Weights of a small mixture-of-experts language model, trained from scratch on English Wikipedia.
Size: 13 layers, vocabulary 16384, 37.6M parameters.
Below are experts of layer 9 (counted from 0) of a mixture-of-experts language model. Rows are named router (the router's row for the expert), down (a neuron's output weights, with its number) and show model dimensions 0-255. Each number is 128 + 32 x the weight over its row's rms, rounded and kept within 0 to 255. Numbers have three digits each.
After each expert's rows: "raises" lists some tokens whose logits its average output raises strongly, later layers aside. This comes from a sample of Wikipedia text that the model never trained on.

# expert 12
router:153177129121148122106118122138131070150160169092059126114080090115131190110171141114155228116133137186118141116092146173193161178155195131139146168119176131142149116115146130165139132154119133171144119145089105114159114077181134148171091084127150153059103060060160193125164163079137138140168127106112124178159082082113144120110153201116152137151160151165113089150135091122120134170145124165132151080128115100138171177122114146141143146108144067138103131136164119181153114114115080118127065104219112127067163153161118087059140055114097121160172117130088121149204167134204101139106197128127152123170128139139108144124133079073131104158151169159150163108070099123081152135128114107115140130101121077123145144094190126105121112098113164140166178128142101084130105115154109
down0:121157128102136088192096155068081146112159152178161110136116111114042093087092066098132135208128111141117153125148147133183132163140150116088078137169168118150133185093130149095074122102102144129164125105137105155097116130102154102126132213089074156179121107074085128132084109108137117100106143141134173125129172156118106127114190061145125143148075118136100143109139132184085130136178152165058082108109196140098164119153154144130151120078178141116072135125120130088130107119156088111143174173113154134106108120113186093102110140156111123088122156108140121145121092129127126126127231112140188171136129068183190156183168129203053083107128106162074131126088125119108172124115113109154128150096156184114148105136115125092057153170081094108105149157150105112137115106128195
down1:091144076047128101153196125069107092106069075170138134136121173111126106116144168090128128164086169090112099111100183136128123101140105194095169177161117077126124087163162117118097121115154158146139087101120136162096174136137181129102149066129105136129096090125181117148117082105156131127118111140150100198123143191158155134197147117119162120153113099177131153176131076159152140088126087090120129091079129189171124137118138156133082118080148063116113095143056144126088170102172100208111107121158141141079122063082112085143172128098131106154138153092136124175102111113120101142144151135112132122126128079120149099177211157116119142116169171108162108146108113077155168076158163168120129127162133137153091123124073180197169092147154116140147090098128205103101181166085145
down2:111143120161124127099158077102097099147094079089120123161157098166121164166165155172123073125078118095130107047123123126106162127112132159126114133134137149100101103101171100146125147168134168090146145097160195113160109180093085109114111168132087110158149164139137134181128182100120160158112167156148168167129064152160164106176129119111174090120143122066147162102157162128108095066142135168134147155109148131126086097146149110110098112044063122172144114072154064137131078140198081160096140096101165114222093070124194120124133152126127144157180089185134193077152158121168128194071124127081166104108145139144083165128109168153122116122123129100110178122161112129167153093108171108119140138083067113134075121099137128154051117195083145154136125161162104105117109072144116
raises: " of", "é", "\n"

# expert 16
router:178113111120107172126128142158096095153195130172090088107099122084110175122148098102146139118126158179117133073075144149185135130160174154099124179077122104113109117161155106169124137146135116173150188113173148140134085139147124144140106141180065153035104038084163120157127154126098107154162128133139153121104165113112118082174126138137122189116145158094095093121085107160179117159151108146163190148169118090153154140103136110158137128126102115134168164159139085105186151121089117188127123104116102076043149132115155117110125113174159125132236134127103102111193107141108131141097099217080143144196136149130093156099167124071167102132163127141146122128166089122083098167158178120108171075132130155133118111103182123103181118062115150084161126142149155077102129067178116
down0:164094132118198124149169126205092094104140173151116154143159101110145113142144163168094134114158088100115093092092088128087110082116135114132084113167147086091147092097121084121090171116118090170097117115087143130134137127127129061125126153132100085098160089152164141079077114065184127065134159140116217128130175122134117104129136079093137152200156111111063144165063118113071106087146180130164083106096141145116113176166080156106194135187093119176156141149140119150097125112104152155090111185105123141179107153137099089084150121131182153208107136158134129140077076148154125056124114096165148088133112137146132146087160113162097132074152069179176201159118144150127207148146108087143191131141138146140117113118162109111138098129151086127111135156116115110134184171129177
down1:087102144122133206097162165098153110085113106129118093131067128097216144055155136101119157192132178154133131111121156147129111077161091135137098147132127211148176079144111117100138120127091116180132142127121151151125152205070154136127141129126168167110068104138125093090060162133100107214119066128123144106171120111135112122123091130120111114106076113093178127128134142152171126143103111153129103128115120114103146112150160185082132083105174077162145183168116102128112135105121128185201117133130111138128128161156123126100123137117162167121057126137129132146110159136098119153098114173070161108125135144127113120138145051118068096110181140115128126160133087080080188109113100134146190050128153034236134138095110136187124112133148171177095108167133100143082114130095157
down2:131164080172129058081128160161110146170141112091112130134130080114119117107130202127167112069139134157055144132056121171088158136133111184087163099055102105200085084140154151083101153110124161085117148116103163060090118095160137164129167113141141164103117120211131133109126178103185073160076112121064168104076093154153114146126111160129137124112151110093131148137090130147167151115132151140076125153118173157135114115149145142104119159186123156156128102164133182200080059116134106158141173113139144152128116160126093168112095121131160102145109113079181075109141123173136066088130135112142125090132125141131054147179095137149164116193146195124130162169109143130087117130110121181072160170104138155151123126120166089110083140119052151137166148077102083179092135091121117
raises: "ings", "ide", "ord", "in", "it", "as"

# expert 42
router:146108164146141137076170155094139075123173146165142048095111156147091222166098161119129221123152150120099156095109108096188198128112162121146205158115147101118128115115139119190097101168165157178153157121145084103155089116135151112179138169197152118070124073066133137131163130138118197121139143121105132110101136080077151108153149174125165146176132156127127090186129166165105114137122136118140193098126125133174144137145139090168152149161083111121122145163157049173128125148177099143111095100121112078067152158121101092068072107115083119145115106202087133103164095159137154187130143164123125123107175149203091160131137144112149090137126172125161134097131153155097123165119148054125153129150115098134079109089187111136167176127075125131146142105106122083100129122163122
down0:112076085145135125103133106113182179123131155139140139183177154180143132193149112102146174120167108126163118157090097070144124112119129135119145140141167115145129131114104123144115099172135094140160114133122121155125142134161120165056128116111072107155085159146111110127133123130140031116151116097152096117124096184150140089136119093129156135118175055120084139105148078132142157109132165121134109125098201160140086186137106073098173124127074124123168129127173140101112149104154132135124050114075165151155080106112163137126142129137151050128112120120165216118114153130099126106179184025152145083181108084104173125220173143121155154124137071167068145128120109074112110074100114182153095133126116181170072205113113147100154116105113089157151081162176084129122157102072155
down1:116145125144165131136117114106101161148074144097128084080153141094150086035191156119158123148178066120163195130141128166147113139130131147160059136157158161112087122101082132118124124135042145168119125071092090052099091127099147118160095171145167198142108168147070123104135096095065114137129142101073116162081141112065140125086132092130144111095115095123085114079090157091125172132191122120127131206179130128131188126177101116166051167129144122125128119192154059102120127169150181135116130121174119163137108117135121106120123147166105140113129157157116140115160117137138143162192135161141183132073139145106179137119163105117160130079096120095112147155107085132144120108072181133121141063128094193115105181136114155093162161128161142139141177200150129076089159092100146
down2:167179115160122144081131150121128163095147140108146175198095144115158127077111161119122136126163113074102141099082138087130139170118144133131132156105051124113151069123160113112108143110164096143150159070152075114132200090109174135138125079112065086192131157093116094158152125159201155134130080154101045106188132148155067089148111089076125096124118110112102085107123078134147141169138079128117112189110053127120225115107182133142113173111135126179117120113123091117135093127166132145137119120166139126114146106117123145147094066136172147194150146086142138149100081147098094104105115096069108132115151154197116155161126145115221121102141129115144101156167077099162064211159167136164150160059177158126101096167143162135148135064129161166127126133125104135146125142096131
raises: " (", " |", " as", " and", " with", " under"

# expert 4
router:154093092146170126104229147112079084113153150112099094138109118155123164082144157140141188067171150219157145101142172177182151139175145153136153168111187124121133083055232119149121130170127179180116174101144156112116068137151147113157118134170121118127121030082140146159158142140100182130156108104127153130091177158090149095118127177093141129128138135147102096148118109118087156154100145134152154096124179116097157152113130132219129139132155096111141173119153087150128092101152111169108091084152109091054195175150106116115132131177064140134165119163122077142193173141144151171138142129118117127147197129148097127093151131128117124095114216132131113102101132184073113128130114080128101112101146120132141133118178073142140136135082147097113150108123118164163100147183139
down0:130126130122132116145081125097104138047118079124145056119119231216089154107149186137091117087121083102144137175161133116127132119138134168096101127120155085136142149136164106179131126121088114190099155154155119140155156201142161118107122118110111136132132087078150109159146092097138130128117121129131123116102147186132125131140088098142095162091088142155120118148120077109147104138099146192108146150099186148102130141066124168164130049096108148153115128174119163122098083182130133107153191126139088044126097158172128124156136179166086127140128098174122150091152131171107094205040124158071076138089112191110070104069148129077087112184104107148181126162080180147095176131141123139097168156137144119167119159143113127137119117108169133097105155161107107197098077102117080
down1:069102115141144114119106156167089078205115135098134134126118177093158145126060175083175194091147063152082104102148106160158197122136120115133178155111107135096112137122101090074113143144159120120117090185131096100133101140125097106162215122112113148191129129151145123106104145131075091162112160090102103148107099148114081106120173122166072135139073155224186100113162231144102128099141167136107183140105152169119122149110133148156165159150109109170158137118131100117123052096140074107135104134101120104130145103125114208131134100114104091158127130069091160169127058176070137128154125133123129165133174087113094113110067105141128110143107105107122143147111104114124137191115182047137138161098137135145113155100197195121150140169157128136134127172106157151080073116156140
down2:088131085099102153141145093186165109160055174140162090126119083153127107111141183137103133113091132122114122123128113162147098149113131139113150072129121103125087138120096171168105137145189142105149086102137061146100163047116139113168170101128180135151161142140129128123173121128067141165140100164107100157142108121112143138146133113141128128139093106146177141167113157147152150095194197158169115142114137065124132104138078112126110138083141097152150136079109079220161215184109096060161186118081122080123103097058093170114108103197144182139156079141144145150131135093114086122172115151187113185135142133118152106133136115130215165073131150112144133123101146165115102131126085124067108059176100139121156077159114080080083124093163139202162107146126123153110120098064111
raises: ",", " (", ".", " and", ":", ".\n\n"

# expert 45
router:164115109092182116160159150136101108105144092114113068161113125096144167164150119118172188099146118181139168110071161157210141163166181133121156113112203074111111151138174156136126152134097158133209136157165135134146101093089132158178077130153141141069160068077161114122117125123092126144171134141154153127128084111175159135098118172133139171130178171118153078175077149150123154190153137125177117150140108101147169147097142121175156107130092119110149137141127141143141121114179157152165097090122121115073178157111157106078144148144122073172142097211121115137176131099153163145142154115089151109188134163156077172061131130066206175088158176128123106101113103139051138102109143113106098189142142064142074133076165129092159132104108149110144132093077087123119149127180092
down0:118191130176139156092125074162154101135107131156080188127124095083115127129117134058088130107147179112101090130127134125143124135110101143111106127063183120130174091128123128126051122164127082135135154138115152085071110106105139151144185106072118076177115112103186137161131152124099095148114134141164155104187142143107154078148149126136193186148089127120151131069157118184091121090114137142159200091154143167176138139103158191105117140052149178164078075150126090124124092192138149125089151119072171148115118061138139110130071191086189194125141163079120157156168140156090099111155196174098142134108139096100128065134128125120153139102108119142142129083143107113091119167113099090145171110115099092096133105137113174120096101047170180201142124100154109160097122104149104
down1:163110128106087150126111174167053042181145119111156153194122121094095118156126085126114121130075136151129187090107158128144153161187170168118111067149116178083164145134111082124111082112147081080125126087147138148118121158120174093086106109117125125102086147109161133116156204201124095131171081124053124132138143129149153133115124095190151149113178100149104178193095132160120108111156054123103134119153140111151091150095106223123097110141125127048175159146173167109112126216146134105131149093128143118158090113159148131090144130099082168153117151119110159122185127112067099132074093119077148145179131171158120117124095182130130085129133106046099116191131101101148137123101089182132147165126134104138094135104106101165143124099141173184119112104203107122122116146113160
down2:063130151161125110051115200129114175132115090111140130177216100097131082109143143180102144179088150131149115076116139112066140091117074128132114116114172161123148081147133155142125160152188114125184086149096105133085175095159144130119174162099099111131155185168118123101102178152135165142124127102093164122072142159117126125139123147128152173182130113155107140134090091181048160126110070168119137149078107165078126068076094088122085074151149144134098146123095159082107104154191136133135124139134140144117154126147054093119124130147116145098196088130146136105150121190192131129116133120176155089121129084124144106105187116136100037179123102132101194129158090116150156125121106006099144171153137101146172122138075102181144139120071120108142164120112115114141138127113127
raises: " a", " not", " an", " un", " the"

# expert 57
router:152115117124126159169213145160109090152145158147097101151113141076104144132128093118160221120141179136135152137099128155211164161150165101144165149139163111153128135105134094165125056184066144181178088156172120163163078110125137161167112124144100129074128040052148161100164137131122163146167146128129127163216127089107158131112147162110144131056164126147092101168124139141090104195087131105162186116151151135150170161080096090149137142141117135125118117110146091123164122124111058149150118124124120082076149099141103076083111149180108156149069107188108134150173151105113157135099129117097140045124176118144083159083092091111134157120116088155125136117071085146145120146122107255105134106087113102142103147132186105134128139105107173122139151111140096129153143126149127
down0:067186105144044122105166176086151124094118124156104143142151167093157119167113130140121103173118174151144093150177134145096136189084146114115149150162102133163140185163063122117114081110104120092118108105101159122076083081181112110166138133128175180167106146144108141110122097127097151139136115076160146061105171138148173087074127179143128155083100079189066107134172113105137098147149098116103151074165073119103113056133094121092164102130151136148176127162189150147131146096091124131169156111119109135161171130189173159138110090135142102128144105164146219162171107071124140115135133175102105150168068112137154109089108181097166171190156116148116119108100117129150132165120041147117056140139124134143097118067084158136143140127155102101114131125168132134128109090154034
down1:099122111117100150130140189094173183105121115122134081112099176125141143120112051126162166081147155151127124107090141103170134087066110125123099137112102101162117150098153133138150104107187091158129101170196179137164129174055147094165136134090160156142125084116154106091135127103135116004195150099100106169130102127145125139093085138127167095121097037136103182109133128112086104095142149186206187127091133112099160134132124069080165146079213195157126150117149140178160142108113090164118122131096178083139104121111048150101175149104108102083109148153060159127106153127110111118156116097158151125114140093127132143169109115085102166142105141127139094145102102120181129097135092169129112124130095156173113139134110073137109155116165151175130135215137155155205135146134152
down2:082127087106142127114103116114107107104094178109172157085077135108118135071095136113111117123159181105129128135064158147153184132138146156135093158168118131125150129171142126122079151095103063146118106127149153133169200087135098119127079130166118149052208154118118112197131133134107134073133060110114144120141158181121210151104126107120038198142129099111131125144140119161115134147156109152097111061069136141093122156207154162192131192092125141109163145117146131124124144123131120162117111154157094112117105125080135089123097062119133169155122159167143126177091172075111110070111090136130087132103077095121135141153171144118122131147069128203120174161094091131081149214119169066095126136086123167076175107144143129130131140159210121158127108098111168117156128055128138
raises: " ", " No", " R"

# expert 46
router:082127089106146174146133184128151068130122117100083118142110145107083161075139126112141143091136145168163145137124144119185128213163141187190154201140179173080142132115132124195144158171140158173129225098170092110135093101112120105149080151149106147090160032095142158130124134081146130156139143108112128138097143106125093071102102210129134117137185143133094071153134157119099107176130126145129132110192149126215172165137148177170173144164101128132152125148094104128201112169137067143112106108140107124076193129157177093102142152148143103153153112119082046122123144117106139093110136108090167131115102139158091224146128147091164131122123129186126137143107117148152071156097138119121120087130125065109118127089133131085106101117140169129147139090125096086129173113148187
down0:084170152095127055111118127138158144130144190120156059119127122082155092119132165171137103077161157121136121135144135071172123139109167111092144124113160106151143117122128126076135074151137082076147127140138190174132098139153128155181016110110129150122105109139104137155128137134140155142126110101164098126130130106063079139150145137121113128207136178106110094151152070136092136113110072101107129117135120171141095116113109119148070151157137111192216095155165121126099094094193132122109106128099091148133092099106093130153164092101171164134125129178164158092122105165101148042071158132107079077190146081124117157144184197144142135136166085185157076138150132189148122159097153106102099122176115128132125069147164185135101103144171110054185071160148139193129122130160126
down1:098175113176088072137078165151157157127150126105097123158060107201105105165136158111182071102110158116111109147145160175199226117140170102098140124102114066105150100134101104084082101135122148156127186126093170098139135114141079095144122141155128102127105137138121116106178148110122132173098081122130154120146108139157181166115076143155107151150110133155146163160145125128146100150132111135151147147105117170098113152115170097124118080203121109156077136171151144135111164181148117141089151136105176161125129104096123163151077130172103095104177119186166111119148112097117166129149153168123128092105099117079056091188115218083145038133176087125120158090101137131143155080157101120121137128035141135104064041112138101122110124124105191098152122146132073159075181121125116
down2:115116077076150145127112109131144106119155153132079076155123092145122144093118129136148136141163121076175103101193118077108135125128082125194143107110117056145101172138078143217148113154118202186073132110148123143107077162117171168129066128173118158109201098107150141140149097086136114148145158093117205194098145153117099113159109128018149196123106150104120102129152121138137168141115081160131115132154094126092151166125105110145101124107095094046160092164132135213126167120120155196131148130123159108105092135157155150098174142130136134075163110158145159139147078145141177140168145131145163102157126118196087173155120095173139133049153171141121100079080141068099115094094107132114124104097087131146173122130088172115112118127147130115074079115089091142130130188125101
raises: " ", " the", " on", " in", ",", " to"

# expert 47
router:120092087132133124112133145129115131161138084116138124184088120124115171110197128101189192098148160204155086112123163133247138204144178121148179131104141099119105130108135118124126145178115148192212110156147097134172108122181135134138149153131159128127156062108152157086110160089127169139121180114118136160153164136114123141149091173105174152121168172119093077164078153166109110161163178115143160140143105151173204160110141135168146108140122119153180128145151147160096148175143087160156133080131105077045154155170150109080154152164102145158143099121119130110154171067072122149123145155125172173141153139163099170114100068096159097139116153178132143137115092145114173126098141082089152087143130132131133142093160083156121110099101134075107190088119097117115101100203061
down0:091189105117146176117134134137144093069118127105170139163102167077103079106243145095131181125116107122140135150086141084088119134126101115129118116097121143077045118102146103154086066086166147108103140110097112170127097118169149125136175180095151076152163132089122095085108140141107106105095142110166159147109115147113114101152143130163115068126176095146112112181154182117121165108162110145180086183140182120097140115145111128121180100134147170118162131163158121105167168015126175168113089122145088132146176183163142098107133163071168165150071120105183194048118074131105195179116122074150152167109129190100115105137099119109093131115133144136111112100108101110137124151076127096171170167204125135154152184130131119103122101112148125115148101153113104148080139119165104
down1:092103142134061174154143128154163129151112080094121091174139068169158124088115097114118122123145148161091100104082136183125134061171162151163155072116140144138146133096107102192157118165105122109158142143083112158188132115083131109145154165097106096133058063141115159120121130162144193144149101172094128121128160140139092096094192106102052185117130108145133061155151117195119151173024114154178131115176111152133144102187132081131160124105125234153134150157099143085130128110134121100161099118141125121081149139141165106144120154156136143139058146183105134110150094095146106097153177170105078164135147179185171155122129103119129088159060123099144097105074140130129093088091128108092069112162136115149119105132166064141136120154113151101195078132152177112103104124095102
down2:134105130120121073134074190104117155105154152085123106165131068184124136183091146140118108093122130112153123184125201155186118125148156141157045093113119114138163077131145175139111174161154146140149079092055129160123130111107088166112093098075166125082136209080098163133124116154133111148091138114110131093083170097141133145225102139134146099136106162138061126153152132073156148174117096125105121091172156093123106129102105082132133140141174119075163107103131209131104151076111160107187127037211141125134117178108059083157093135114127143089057124045053175152072103103152157118111158157109071134107145111147144120135151148096126164128142119108111156159120141137165122121130111099142148171132112121165099114138092115127142140154186138138088159129138140163129186097121142
raises: "gan", "t", "st", "ric"

# expert 61
router:142169154155159143161155135133102168104149187143109090072109162085154196073165122112095143090146149166102140116118170146133185194134168139157146138108124160098117151116168121176129138176149150175136148140118147137116064104104113151176122098156132136099092042069116115106138157135170118141152200135115122160109153126122137117153148226123136156134159167105120080147172110111143105169184145105155181074155186098188211128086111096146155107165083127116128136115119100153162111134115113136119127098175141108074184170126220099055115083188141167127173104144094073102187142101187164123117121156108162114134209150127124172090114119113162132121155079179090136087117093128109102159168125091145132074129087088118122159150169170127155120125125132124164157133137074113139146094143080
down0:162214179118102112170079136118095168148133107063156134110129123119190131192183136153139124104137113125133153165137176104068184193120043193083081197180154151113115183120135148089101131151148142128111145143145174101140122151129074083136119154119127146062133113098091100153119047134119109108086097118111187096149147111147175117131128128141094113120100097131155125143116191139131142073070148180122188167069115150160047104170148161146084101046151137092115100112111137138101152116119095164154166060107150124113116082190090128148146150198131171121101165103078116151148106143095195110082049139135112086107141138131110154160147143100120108139096128130084141116085114129144094122082113109072134155169157157130104106154149113159139115101156115118099132145154112180131108172131098
down1:150136071174061112100119127098116159131145142145079117107084165179153104165119128123076135186161152129146187111131133151109056106057144158109156126074092138100146174125131150117106136156101063180110165080116137160082150137138109152104159197209153068178159113136137054091131116115163163156118148105157187120189097052142094113121129100093139183113135160105163164103154147062134134133100117110125130137188062114133141128100127117137158088098172143164118124192141144139039119158158144128173170103194161113114089111143178137193124091128126118101185146172122145144142103140177126143144103133168122096129100155131138120099143074149149122109125112099136117119085072093104112129182083122098102112106141122100045088148170179108105153153115092097100138114146147122127179177127061
down2:163129104151188108124117117119176123127132082137089171162098080161110137148193179089130117087091115169120137125099104218214106177091155098147146134151157142062118154130182135122165117132119105124122146126137081119114116109158153113069190161141132165116167087116122143153127057127123094120118155143088127119095187139131133113147077122081021151102128135065141078156147141131145097144135189102120189144153146180080109158122147131133156131123124134113134126131138089173181045082136145073120092116101123118118112113173080110093132141167135106090065131117124110132102154043135097177068136193116134122145136111148102183097114144127110148135125126170181112067111184132094113054122072174178076148141201155119108141142126125097148108170176159107104150072111100126143157142126107
raises: " with", " a", ",", " in", " and", " the"

# expert 1
router:166103127132172153108157132139136105156178119087087110159143140070082165080139096110116153103143105151116200163082137187187159136189198103180118120095125106137147098181184111145142153174136131145162096167168120068185092116168119138155111170151130146091099009109144173158104149114139128159167122131173114134150152094102111101129172189091134120156166155132078065165131106170150103177188153106121147095163136151141184168135099116169113154126061158115142106085122075183129106141133095120130090117146090130071175165110162099084102153155066150106197146111142123113145134100127160103129136165093168139096180183185076120100096115137178149105070181129177102112117144143084131152119091127115126087117080145137121150084158095140157133163109147118188129127086115127146139111161101
down0:119157157138151088104143168055160149130094114119151078154163137126086093119184113153114158166099100100111137133118114112172156071099130133100110175113129185074087153096121194095130110094118100129116130106070138114130100136086128177124063158098097107130107139143160150131117152071132182144151101133159073096128096106163131129110180138130108169177168149121122203160155158118030222151121115112164120098113105142164138121132136147129095168128145111121171132069088016191119107123141134160114157120139156210167114145123160157170117138060178082132118191106113082130126144153154100124123163136133121170168063084172049136141158142117132073143131122116172142141116115160085161151124165219151123099125200158118064101137096094114148122155124111142109127146106144094112121143143084
down1:154103131100115195106110140103148125158114134139144117102088117102173097193092185129104085119136110133109116113130107167114093168147084131179133164157117147106126159091195145101057066150143174092117151160118105153125108132174055147160123098159193129194144221138114107104141152120131125133131071130134162147197125155143106141109114070131160106173111149107080086135143152141164133126120210124149109104090137136086141166147130145078126168107116111109099155169070138100132112102137145060116134156114101120181155150079115153119140109116135150147237145168138092148129099152129149148134133132100168104119076117107116121208138115169164126172123114122096156129151057083150108082100134161123102111133103216067072115116090104112173102185115104058184137096143161145057089090141155
down2:146160123087148100128164218120084109091154165102126116152112189155161094094085102138158154133138138096135148152121103112123130092129120157212112184157169167141181124150155134116154079111114086112130100154223142165133122139116145131174146143135145120164158146134162096126098126082111163218103071116149136088099128113166118057108092147136137068150146096131164104147122124073137200125120116131157089090178088166174081162116198124121118151152116111138152073143150148142150123119104099139122092126073123124061127121122100156136126129106108088152158057112121163094103081123088106121077135163112118113105164145181131104193056180106162156138170136101137057125104147129129127147088147024183075120111150133150152085089130147105128137143135212086112081121109083170112124093156101
raises: ",", " to", " the", " at", " in", " ("

# expert 63
router:124140146146156143102144142127133050143164143145074110097132132125123187113166140240158208069176143174175137159147175180163125144154154108135181139122155090130126152114185115132133150173116177201210167140152108127191116081138154109174147153148113106104112022090161169101118153149118185170161139137089137150177146149092122069126069136137107149136138223078085078206137122161100093109106094100154161145113134123162177140126149088162125075156098099125095118158138079095162115136106095142128115177134131100088211151137165072115146117142119133173168059167105100096160143110130137143122131145089143117151155126153103170101147106099131094102189104161139129134108114149094101149092150150120142137127135107145108126141136148144152085115103175125146111100113092078084135098115132
down0:144109140164130152154174178119108094154127094118172177149083118079110088107146103126208096118182131120142181146195156079106156111141152135121100197117115140133165087137138138123145175108162109155115139170189132125065138137150162128143058152182073150098111142140106122094138158114145095090110124136212075175122195049190150055116105107110111154165125147133119081132124187064145194077123124178058168124140113180133115099136141146118111135123141091074040125095131130120118148171155124116093129084133146116103138151111103125122138112108143209118114098134111177077128127132117185133139118101110110191122130153174111071175148141107021125066120129115082111105174133125128130110124113146100154105126101148142141105100170107110142159138165142167104108119121110182099087124094063
down1:145146083089130124210151120107134199190105128126160073119103108111164166060114104147159125097103148177162121073098105081126089063163136095106141140118114153094122156114133128087176154125137103172125146188146116202148130089125135179117131116114139092106146136101156135127152121153186137117207149167150143149046118115115084222181156100158116136100124128109145143124095219112125143134127162148093143133119129061077109154132118156123130182117071076152099093133120207142148129094125186141152165109093089096049112157142106150127126173128065086131117140122136163097099139164116125082132113096171137177090109090168119051102116164104085131116133099107152106169152135139137140144131116130125134153170136060088098139105131089148132239140091143137103086112156133145152149112072155
down2:087175111125133124131151099146154078107064158074089154107088153105059098090124131119157132160103106093202129135115125140069103139105144102122101124184157225069144116114139143125173145082153082096120117092149136144143133125141106101129111131115128128143133212068166162186135109108123105121179148180135138091112160122088190052138111114117137132172141159136138159115175134132157107168160051174137154121086176093146110040066098117174139128118153146073141160114120148146175114116147078144096127155097118168155166129139133082140128070102133141168166169070108090139140172121157086126114145102205162118155150060139147125113070110085124115132130143143177175157188124020137101120110090097107056158126155126141117136085121143153114146118132151157138151118103136066135182133135126
raises: " This", " The", " In", " With"

# expert 49
router:147137101141164139114134144143130073160181166153072133147131153126161140102157103204168151103165163123187110133113168139170163173162153150152147170148158092100128146162164102155130142165132173185188196116144095133165110105158154124191139128186085154142062038068168132102138109112153192133118146117106155179134157167133135150118054168120141117170148180056126102182125123144074126137127089134177189154131118130181180133105124126141131065142120135142126095082144098119147085153145100176105080141144148091086190157098162124120082132110094163210135081137124127141183107113184159161125105150059141131186138145160099146107150155070161127133163153135137136098118085143092096172124139099118164075108138108118117106064136130149143094066116168105127115106139079099126140103097076
down0:124126145139125102116123176143175177145144112118093105209139089154090115137151075123116171103076160127180130144141103144055132107109118140146108130114124154110096083116173135109155089088025095075150076121142116050101200075105127118077130131101145166094122157151057113091135115096147062151108169141129138113133152121165149169131093185115161197066163178141133108146116177086166184151135102184132179118130129162101097147151147122135091112123169083135063144137142145090175141186135157132127149173119137132103117120106127116157151073072126123040137109175105145151118142075109187125132064118150108122141129135144161143204138131099094060124115113098118135111113152091154168161149183113139146176105116098090158122144143115117055128149210098157113185108087161126125156123114118
down1:082098093135109150177108147124151146122178044159115113111186139161082148146101138156104148172119168071127142136166064168161114206203169121121134113149125113119148125126143096096115101146100088158102167167164139086097137200102179169146121107081132118056131114120104111136167150117111164122105165059110149134129158114079061114143123156130147142110118047134119095117147151146094088201142162125089148115134136085139063173058100156111126121148145110145137125122116102092119133134098116063126120092145163141130161118082169125120125162115112096089116179111085174140089156103144135122128169131213115153066186066136136158129140167078205149152100136181183154099078173132146106126131085107124126101132157094135153131120181163126127132148103092105172206124080138071083132086143163
down2:074132133096101089124053151133132097166119127150137154109170169101142096107090105245126117143091143065127114164147137131119177119126153136166081149094171108145151156118150168116091095181159157180117148129167083159131199131155170148139141120127076115152130095111138133130112073142151159157091091144103166128120088187095148137151056093188150116104104198107161069171128093134117109095125070125162158122123095152140100118131089088117130109121136137181127162167153101052100136080172066135056178176115174167058131132099170132125123132080110147141122065126107120140145074087125161117062146159085113127135144146117127183076165094083117093136164053162168132116155158129173103155098131148122144145158104179171159145121103138175136112096177153143120121142113082116124090135117064
raises: " the", " a", " an"

# expert 62
router:155150193125177136105131129167153071098153135103094138187161151076090180116175088133151216109168162190111154134112149158154214126131167141140196132151120104089157135151143133150104108134097167169096147135081128097180119120143151166169088175192110180146136074053146136129141123125173178097171115124124133156105111139104095136142158110115133134126156130128114117189094127091062127150122143092130190128145120103128163183126108120147139139104079103103140139143143082196155105162133069114120113052140077113083138152116148068054119131123118107119124107197126084094134144136135136139084092141106168116169166163146091234081120098087147116056157104149096104136088145125091113176141115088148091098097121085139073120102147111136171175096083151132129173119074102124117136102151126
down0:145125117104112141112127136150144123095154131163156154137093060157182108090099140149190148158083101153099115127175112157094134080137101085113180151159163088113125133147074157075079191050112152157143144112196168118124113165116144163138135117128101150134122169161108200127123132189120104205047133094178093140162151155165158106138142117114124100114112103112131144112106112132097142070152129167158100136068101100111130083153209094140107113052142199107144149108099107154166126128175139098154110182115138170113110093172154163173095077128119116156152157110148117186096139164134131161179104105186135097068112175069198142128094138144091134114074159122157087136136103126132203086081112096075130084130127118144178125154092146184102105095079074123129149136139142130088073145160147
down1:145128134152130178173115094169114082104183159135115116150138154125152122102137105162125110134113138069145101120129085147092074146141061049078155123166176157130168182152097143157105105155075134149131165141162110102118118091135184173148122163108103139097181136069175107147159135119120096138138180149096105111121178133037119200147069178161133113120123149100107154131125133150124085132132176075131128095123180028116117132160156099106147182136103108144129103150112114172096106156118083038083188152089173150174093106131142103164099120105138126135083166187121136127122097130093124100087078127132135130114157113230150146088125078149218115146130143164136095140129161108135122097110091104046148129129101079076174113151167146122085084112113136097120116156133122173139148082158166
down2:136099160108127112103055131152095168153096108163125155148134107182138167195161084166133103132129099136166099140127115023108135134111130092148091093159152164134084151113075105099102143125147129112183122123180148126149170096143113128149145105102174109188123067110151052149096175142101082063066134177177138046206182150135102137112136119084143120145141122149154113174118129160105100178145138110169135092155164129152124138127122178152119080172139127108148178172103175183184105156171113141121089109163105163112092143149105100087034111122191177132104141115124154169109129133105044174143155071160121144165174117097120091159071135139123144120103114103130138131158044097085096131098101141087097153176105095076130139110079139092156169135137134118102127109109099113112152118141162
raises: " a", " (", ",", " and", " place", " round"